Weights of a small mixture-of-experts language model, trained from scratch on English Wikipedia.
Size: 9 layers, width 256, vocabulary 8192, 108M parameters.
Experts: 128 experts in each of 8 layers, 128 SwiGLU neurons an expert, 2 picks a token, a softmax router.
Below are experts of layer 4 (counted from 0) of a mixture-of-experts language model. Rows are named router (the router's row for the expert), gate (a neuron's input weights, with its number), up (a neuron's input weights, with its number), down (a neuron's output weights, with its number) and show model dimensions 0-255. Each number is 500 + 40 x the weight over its row's rms, rounded and kept within 0 to 999. Numbers have three digits each.
After each expert's rows: a language model's description of what the expert responds to. This comes from a sample of Wikipedia text that the model never trained on.

# expert 49
router:498455493565553421507493458489454501523515513502498504478496518508530470411453529512454445529494484446389408592534486528537477465460548496479475494501452381526502525571448441510510495497569477501427513537474519493492508548530523437523522511540537458450489514498457552486566505509455579448471460555405524489495517547465507570400574503532473497452510455474542542539526534558467434472495449538519522535517468457473495567498472455531520496420500497530533566508355552477535518464467516479480458468472525504433518490549586520492437452445461455487486500471568468559506519560468498473546467492459534488528502484455492494472497520525513447511495515495552530434583494542536463475446532503484461438511451476549557509555504514544461564537530527489520473480508490485505518459452546
gate0:432454496482507543474497474525492448449493494492555614422491480455537544494447465455433506498483522518521518492485527544478541500524507492502443532547427498496459511468455450530511591519560522441468492543523495455477465518450472550515493489495461460475525485418483539452477502539518475457486593534460502473524501492495514515396550482551551518517450510455416466469505474535477486425559525525553447433533502444527455474514496506537496546520519506510553542388470514541449572528450568491487501499464529524488552480481402554506462569433517536440555472492525533490552564545520461510468569464491434541491438439498511508479447472486625515486474475470508459564408510534498540516474525491443558438514535516476441488497514496540462493430532457556489446552491523499473431477494464
up0:533515470465440523492524500499468495523483492519493449449419438534558565527414493501476484505481552521451536540460533496492533505543494561441474510558439549460560485458488506447571538538561523475494485530484460486453531418459527510479536477467455497386487516533532498494509541584489526530496549531529525477611518456496498457513551514580508473496502524549445549529490466530504467525546490534565467431519465531499460509549530468568470549544496564508471473476506432540513516565510508463433550477418492468483443472566424507545514523570499439442565456458549498485522487560501542452533581492554497520489530561451548511445455477475541494536529541426554490499462438522458505479406528458458512439538492523537598543496495492552551499426493550488468471492492455503472524492458445
down0:505467459554559448520498475570497505497534508537470498484393574534516568505491538493490531443487483503463504478493521463521498521536566470484494474495500510499510504515500531432442506468471577502509452549440512480476542489449503430478460465431428469431493516496480458566563440467623501523496514457498587494486514435497474517511540511548457482467567440469559545444578515467514541534442528440517524500459535476455548508530461505444477527521485536524488521492550418498479485483575494515471525455512505487525448548524556574492517437549522507461502467602536532499487433506540483459489437450510465494500471577523479484495549563455467537503574581515435502499404456522537517511482511448525428540600513452546526477473500476542481507445438457489480517513456459428501563513434563
It responds to: Adjectives and articles before a noun describing a person's role, especially sports careers, e.g. professional, international, football, senior, female footballer.

# expert 20
router:518469520511523464483499458488543459460470504514532430468536520495525516515493490476535529542601508391476568475498494534520544527465583457495416510541480516484494565501524513471520455561496496592517506476517509557485402474458428514464460460569489433527466540472473514492450479471506448518455526484480496533510510462456512429435431486471509492483480430460426530499468439516503504505438486532579454535588566481492445496534486485453533499451525457505489495560472574577558510467481557536399454476510577461464520428508449468546465563437443486515526475468418512533508458559483509456542509568510497535517485428470505443502521507464448492535460433539430525533513486497462510466519553506468533519552542532491561434452487485563502436496567554471509430482462501481466507524526454
gate0:467497532503468460459501541441562481429529506537486483510540548477533525557489552401503424445414429523514502460547453476508552466488492445506522574563531494472461578538528461514545471559549483515587489498532484475517432527443497511487479474513447523509475537488508464532453536534518497446532482586548485550494473459514538579469480530464525565547549524431533565471465501455488503537483502448449470536496538450446479570470501500499518516466483512443490439512463508470593521465463502561455446521483517449465452480489534410487501440514526462435514514443470415444442436460461509525497514381506524476508461500567461438484514528537482502594489454525497572525484480405433529499530507516503563505501490497445465518523499589471531572500453472482471462533498500499527470523525551
up0:519447463509478517479517468541494569504490484475477505476521498503518482523422554475496531590479523481468576470512472605485465557579493530537559606443469472476510475527470545476473423470539527412500516461485499537558542496492451447522542457522550482508533474497478456429457487456540483469548492528423526578456476432515455460517483505480568485543435434435490516546530499442524496485448534443494591512483474494587461480559520548575517470512435543469454434500500548527491490496542490481519481494553500526557462525459398470580558455472518510533538564527508522480517426456535482553521489516511495484532573498464490479524508550487498506487489483543508436491518484446483519428396521530580542435526471583554488516556483503471507478467501490431545459502479544492428482488537467
down0:542469473502470520439489514570538601498529496449494497546482468436476486506499504519496507462524518536409501405564526551508576460451469533454450544433507431528543491529484540471448493490500479457571540502504518487519499490491500571471464507525547488544497495504406450445502445435562461534478478481459539509435503480482477441409543533428531489505489512483520579523445545550603528471502424556521456462555447542523489483478482456455450564458484496490481526528499504581484492457430484510513459512489455516460536513454457504451532531580443483512540494476507468570464481545518538460458495524446538503539503488497600503521558478485502522484494515502451556446507477529497464426449471452515494431494565520547502528483415523473361488528435503494547495500541548492507471424534498
It responds to: Past-tense and participle endings or whole verbs after was/were, such as wreck-ed, seized, won, killed, replaced.

# expert 23
router:477424532437498543477500504537543507560458482521532494501487497493469548496446586500434449504485438515560534486519471546430515565492543526494521525418504500529532495504461485561529558472543470428521555500476541455419455518518494414549504612474421514538439452543554511486562530550459457519443527521455511483490528530441461496448449528476549476515506522488482503510548533440570471507526485404534555529495540476528519512468474479511418575479502536534473477440423539551558433524544473509535541543571491532477435486459554575526544525547512519467492506486530482487495568512509436522453498499478494474537480502526486553503512433470433465531552441475528458507441443547511485489504482478475507456524487424557514490449421434520513543480466494443490454495518481539536547615476456
gate0:577501553524546549505548522492516496446453461513509489448544509469495540457503484516473432472543520452428483435456436556544472492451469527500522500477487463450522504494567435565533459505551555423529519472473458488490516555483528584571460464450494535556455456425472494473543508420488515448385536482471459499519497522525522489445533495458476537481515563496455497449497497482509528459475511520451496524496489480536485604502470438498502522517590535536548487457456433484468509449492531447533435499482480442561490457526495546514507543436577511536534563469561459425485519493500483581544467469492506537511499454447429439499549484498394519531413555507511498485511473489497506503471537545449530477456515491574529431428505414518491392478473510467505563534457497526525493523518537
up0:485501502477519444509501524428512559526484492481586521467549556500513454483423516462514412477531549479522465531520520528453510528502396546526549489547454423470527485571463490525463508555556480416528522418493504511483434535540494502448499408396574538467434461491507552477524498460525492487560485453474470528431543493517532487520474518477509475422490516488449542489562442586481578473523523512406465490486476540513479495455497510533489512509543455464537522550426450473503514458515566500486496527534494471586423474524570516514496526550502524570538499437487507521475512499464502508493500498499487511540529449467441399522456464516505464439498495476521520448509545518494579476602558553462586507528502528485429463430442459506540478448529556486499534559518548489536511553472517
down0:467476558505507530505477459453506458535468536532529431465443469465550463496485478489544446436515525507422484543551500519517417486536437505468521451560462417464497496510549616539493531480524546485552533566494516533519498509511491559544531507454520473494499432503568441475505440510464446460508502449553544493463452453497449529544526473524492514497468465540531511528452471498504575521485484515490514477450540496519549505612494516511529571521590462504498517460527489514474544448445567476512496448515418461520572427515542505519485507440496380529426450509463548503500499523465493529458553482537492512556506425468464499488535502578503490507510539561548523531497555505518490523499554473503448585525546535508489509432506530526448338433474459543548493550494540488464475456533468
It responds to: Final pieces of personal and place names, especially surname endings like -on, -son, -el, -ey, as in Brannon, Wilson, Palmerston.

# expert 53
router:549486401575508577505602464464574539532451433484545454464541523493495569545506481493459503536553462424522506436547439486472464484556471556513440441537526490507518470542494534490493535473543514536539536483525546536574536569457535442488482441573518503483534450495506473483524519471511535485552489549446568532486481530541531507532434475434439550484532538488512463512527471488452485451545483486548563490437539564490581544511480551482467543547447485507499551484510470549535438404508532495540443456481497545491481542543502463536463501471438511474514540578517477484518524519519423505520469517513417471527496533437595497477460515529515526571494533411511473514476494535558557494443511474464547510493500493453438459418491484445533465522506545537505475524507437516551462499574551
gate0:542510488521466504508525497581533522450478502464544452500632553468511550491511568508505517520540507509462499436522562498535522565586519570472492517590468508477575539528515508547496480513511542526430547488482572512441489518526488443486477526540481537511515497489520455529515539496529536526546463456415474544466483516519571474484493492427496509472533506435492488500589483513494421549555418464527548458479434561464509490518547536551466407517516529577511500443444582490554505528587426509509454503429532477468494475574473449510493551421464526539554538447523456471481485556507459526469509535443506504504562500552528512470536454526554545464514501508523451503539529552548474466490469560517473498491462557485464434532526565482548486488562518528522609572521484501503571491500491
up0:537543528475493461555496504456509465592513552577492515517411460510497466491563502518455522492426518556524483549514511495455540418460481502434511457512480502541506561436510516475494450522483458510459438555543408480556502427475508605554537537473476479486497515413574523519496497519509473524489562542508535565539501541494468559497482573534459527474524456479566478436448531458496511385475518553514509496551516534530479517482542519478425556518535463455540524541566532595477521508384511457498510500514453561532466522502521528506508461535522484471476409575459531498521477428461507522517448507578510424534420515510471507583477516456495499495503482479473535499531544466542543575479498545517518495506527440505495545486476562507496523438451521472514392511535491500490433498482474
down0:448514533524516477467438509445478469522485549539474457509532489502450496482453563487471559510517481449511483447560495486407524524531571452505487526506509503548499505451500510543454565544511474431470529446511511519485466482461520515443517409493564521458417465510503552556463527411589588498540498490542507422508476478504502534496566496428528547522477449440496517497489451535482507518595420490526488482434451452465553533492504514513477470448468596535506517495531510494497588510531517474441515504564503516475538499459549530531501494493447448459469509533436539461522584451469514474540518439441505547500405576509463513429537453478508437443496544524537545569523522563483563550445511510540502488514496424536524475541487499531435489491462575505485451565467471501515527609513509
It responds to: Single capital letters starting a multi-piece proper noun, especially L, R, S, H, N, as in Rousseau, Rivette, Lepidoptera.

# expert 24
router:491442516479457476538533516484530523529440447552510488526423494482467567458466566525523491531567463522565518502458536568558484544509518508534522498408533462477545434462547509470526572490512534430430485486475521484467486528506541454462410532493417537482509490540509495447533562539474579517500486461476595416474507551456521502447460526492541471525502503528456508458490530537563464529558525512577480501508539482453504527418566487473482565476494510451483532410465490507529433601537506551445509453503570564475455410478502512563521432544484539565517584547555524469548550512510508496491525487484496507542530508506560506410512518501532476506551394578481501535490451498448533477480475478503518487487515492542488489459501515436527515504523424436446505471487502473527517508417453
gate0:490459470472548531438576525475494488426588534528465484476547555445491461537515501543516464517569524465488486458545513488526516566471482472533504466497462440492439532520501524510486514534549529518515486484447519494462496456523520543520529481543529434542499502511463495467406484495545446544503490497515515536545564530565460517534523449528454497428511501466560521493521498507482560526499479462541542436437497494526466451479491496570429514513538484493481551520547465503430454563515549495585496551437531518509505456553417498492509414445432424512525528523408606467555395496507522557526480490472580476474428473525479600502526463524545463466432495416487452512483485455513551594499481547497490450473525480469599520567501493531539515515489498456479494502509521468388528507528477
up0:428486495586521488514495484505522472560387566469483417463478474478463512480427510552592532517450495511526497498464465435433534424552543511465443490507567540474435525480446467563521469528498595526513394516518506525520511506470448471472495496468481437491457504587534529542494521487466469551516528499549463467442496494524491469508442552493495488533524467538548490468552502524487464465534495535466504441476504469451522501531493457451585529437439456519472458489539532572525544566551400481552465521578509531542499544473523474519469477546503461502527488519491440464564502488513552466508540460492555540530471480454503426474484552485486410493474433507528566551489530460574427465452475474503471425530477533526453524485492474422508545500566522432492471428474512502512467566504473
down0:469554500510492448535457478479501443543501463523463523532545505497526460513529566486478567512470538502548514551534481463549495527538534533485498484575417552472583518488483438459476531507506554465498500435467495401517441484514493410460453418515495419524493583469587568444528481502506469530479458569475452496431541542484473507504482452509522493507504542542532468532539498526420490585532459568537528497469525477550479591565457459551455512480604479530503447516517467534598522521463486575548482484522517562523470542543410514497402538507544448486557472517406489520431526456409515547529497498505517531483532451480504452529555446516511494508483478494536531538520530502474479534452435454536494443535539511481479498508504497510502564507494482491490482445424583539495481471513517
It responds to: Final pieces of surnames and given names in cast lists and tables, such as Krasins-ki, Avenatt-i, Cole-man, Smith, Johnson.

# expert 59
router:489549502525472454404492571436502529467447441533551455520419482426511504516549496462516554491486490478498508476536546556518534512519507524535498453541589466510521453464482466497508443545486520574523475482442494476529576541549494517475536461552534465416582470591465490497442501462492502431508525486525522514517592555540473474543430520500562504536492476537514524545540532519465539494526391503457544550481492523527477460563481534526492550446483499459542553494512464554486423470449484555507521436491451580542509570491453477493482511481537455515516526516418513423583473554486448526457488470495568471466438476428533503483498483548517494498561519494500488515538490543435480488462482485533596547444458562460491483582564532460553423515460486507532538451553498490460504459491501
gate0:473481529536442470551468527476453450551532454472477500465515515464471473473502525468544564548510553471459394530453521478482501589526527540483512507516514617483508529500450564515616508444506520477489511505505539531465538522522505482454468610483421507489432542574455448460593490429477417482524422474528563560448549512485546503526503500500490592503521463466500535588515502500497478490502445467493482483544520536488472548476484533517432554465414505544481492463483509486497466478442471529473541518530507499460488495501481486429486490500510456598580534499493475488573507569468476482464519531498473488484433451530533542491445526528557492514549572468450480474452573478505476549523517565445479465545509543478507474464487497579406432506490474483471523419484550506503509520461435
up0:433515436555550443481593521529497552487486484536592503532570522487509496463497493467493462593559426535483524522544496478490499443480467453537508479515426470512534484521494492515472498475537501518464546514442534528575521516485536478455508440455497507478442489525512512569442577513527579476497549487439522478508472552523511492495491505490523460525424514506508567498491517592524515523434521496521535584472543527539560555547542528485577446545539486499478452454520504584538454503471466510465429472491544474530519490506524472515447459585519509464433496550482453557489552552485504433548533417558501473516563537503507544456524452522450489481486504467521425498538487523530491498522549477470468419510492531466517463526513514542469555585533541460485614480535473527474539554424625
down0:474488551495482509508487490427498442458394565484556503484575544512543533582510536570529489499455562489546486470504482514507476497523537529521483558560530484483493510473508545485498539466444507446538559472495443485490445495530474571462526500536506452544511475498534502496490493475513479550500518561482463494559494445481528543537471521538479511487413457528513438445535539577473552500453520511486446483487496478468521614522535483534567494556430486494488505470518556534493461529475492496435415510514436449558471522491556450575464459462479421491495502534513496506465516520507454510503542538525541550612526553428518491515468461476513495461500514452456568487438442618495494532489468446486403513501507420512478537433458563473569515527512493521489554591556509565520505541393486
It responds to: Initial letters J, L, X, Q, K starting romanized East Asian names or titles, plus bytes of Chinese characters, as in Jie, Xu, Kirigami.